Weights of a small mixture-of-experts language model, trained from scratch on English Wikipedia.
Size: width 320, vocabulary 16384, 54.8M parameters.
Experts: 32 experts in each of 11 layers, 176 tanh GELU neurons an expert.
Training: a variant of Adam for the experts, 353M tokens, 5387 steps.
Below are experts of layer 5 (counted from 0) of a mixture-of-experts language model. Rows are named router (the router's row for the expert) and show model dimensions 80-159. Each number is 500 + 25 x the weight over its row's rms, rounded and kept within 0 to 999. Numbers have three digits each.
After each expert's rows: "comes after" lists some tokens at least twice as common just before its tokens as in all text. This comes from a sample of Wikipedia text that the model never trained on. Tokens count by the router's weight.

# expert 19
router:470458520509485532503516534472488526474544504502518477525549473477507474527488497474524495553468537512558490478485500495507473493467518474489497505455476542510463475478515504514517514513539521505473506498486524525516517506494506472532501484
comes after: " ", "0", "1", "2", "3", ")"

# expert 25
router:474513495530488511484481503477506475462476492508515471523514498485483453501421494501527484550494546552520507482480533494454504464502499467462490510457497547500498523497475511527553513465508513475497538511510495505528491516531498466552539514
comes after: " |", ";", "|", "0", "%", "°N"

# expert 28
router:463489474553488524500496524514498533489525499510522474522495490463456490510483518504477452513491520496485500448491463434500474477449489463466504525463508549535486506496491550488512521490498497508501506506492479519511476541527506514508532494
comes after: " |\n", ")", "2", "1", "3", "4"

# expert 9
router:502459512546494485490495507513483489501517500514512469520507494488469488477531480522483488532502487531534471485501455507495478481494483487461505544520450527507471493456484491496490513491518471479476495530462509518516480516544507506524494499
comes after: " ", " (", "–", " \"", " on", "7"

# expert 16
router:466498487513514504534447509464463528473515484548524484527541482486504487513472466493492501542502505490538482486528488456479494496501442476488502534480444494506458495480498496523509521459528509499458556532484466523486494499536494495510492542
comes after: " the", " a", "'s", " and", " The", " his"

# expert 24
router:473470488526482492499512517502476502466493479511472465520516493419456485470473455464498471530500481543556506493468493532481521473530469486524493507489463553539485523509462469484491522500529496473469524493497480508500520482528486477508521490
comes after: "20", "19", "18", ".", "°", "′"

# expert 14
router:487461478552498506526504509484515491490466529523516494534503479501483505515503470479484516511472479526531509491532473491436491405485476476495469510525451532548469480493489519508452515522535476525479474529497500517511552522496483478489516504
comes after: " in", " of", ",", "In", " In", " from"

# expert 0
router:486490494541495540502503495505501519448478508492520473496507475482516484512437491441471488506483530518512486506558490527508471452485514501516469475487483508515480558488513493500529512481471515455508548499475499562507513554498513444551507508
comes after: " ", " |", "|", " (", ":", " $"

# expert 11
router:482467488547528511489486505483472517479493478480478468532489472462484474485432480498485443517480498501515500424521471471514533473453538509484516511487468543543481521478456500466532485518530521502480523515493509547491535542525510443507531485
comes after: " ", "–", " (", "0", "1", "6"

# expert 15
router:482463497493481491493486506507468497494481514495532447511515514471480493515482490510480492541466522547541465479507481514529499505479466475457467508446514519454488536477527507530542549479498502480501571530511456510497491514519496476535498525
comes after: " |", "-", " New", ":", "|", " Ch"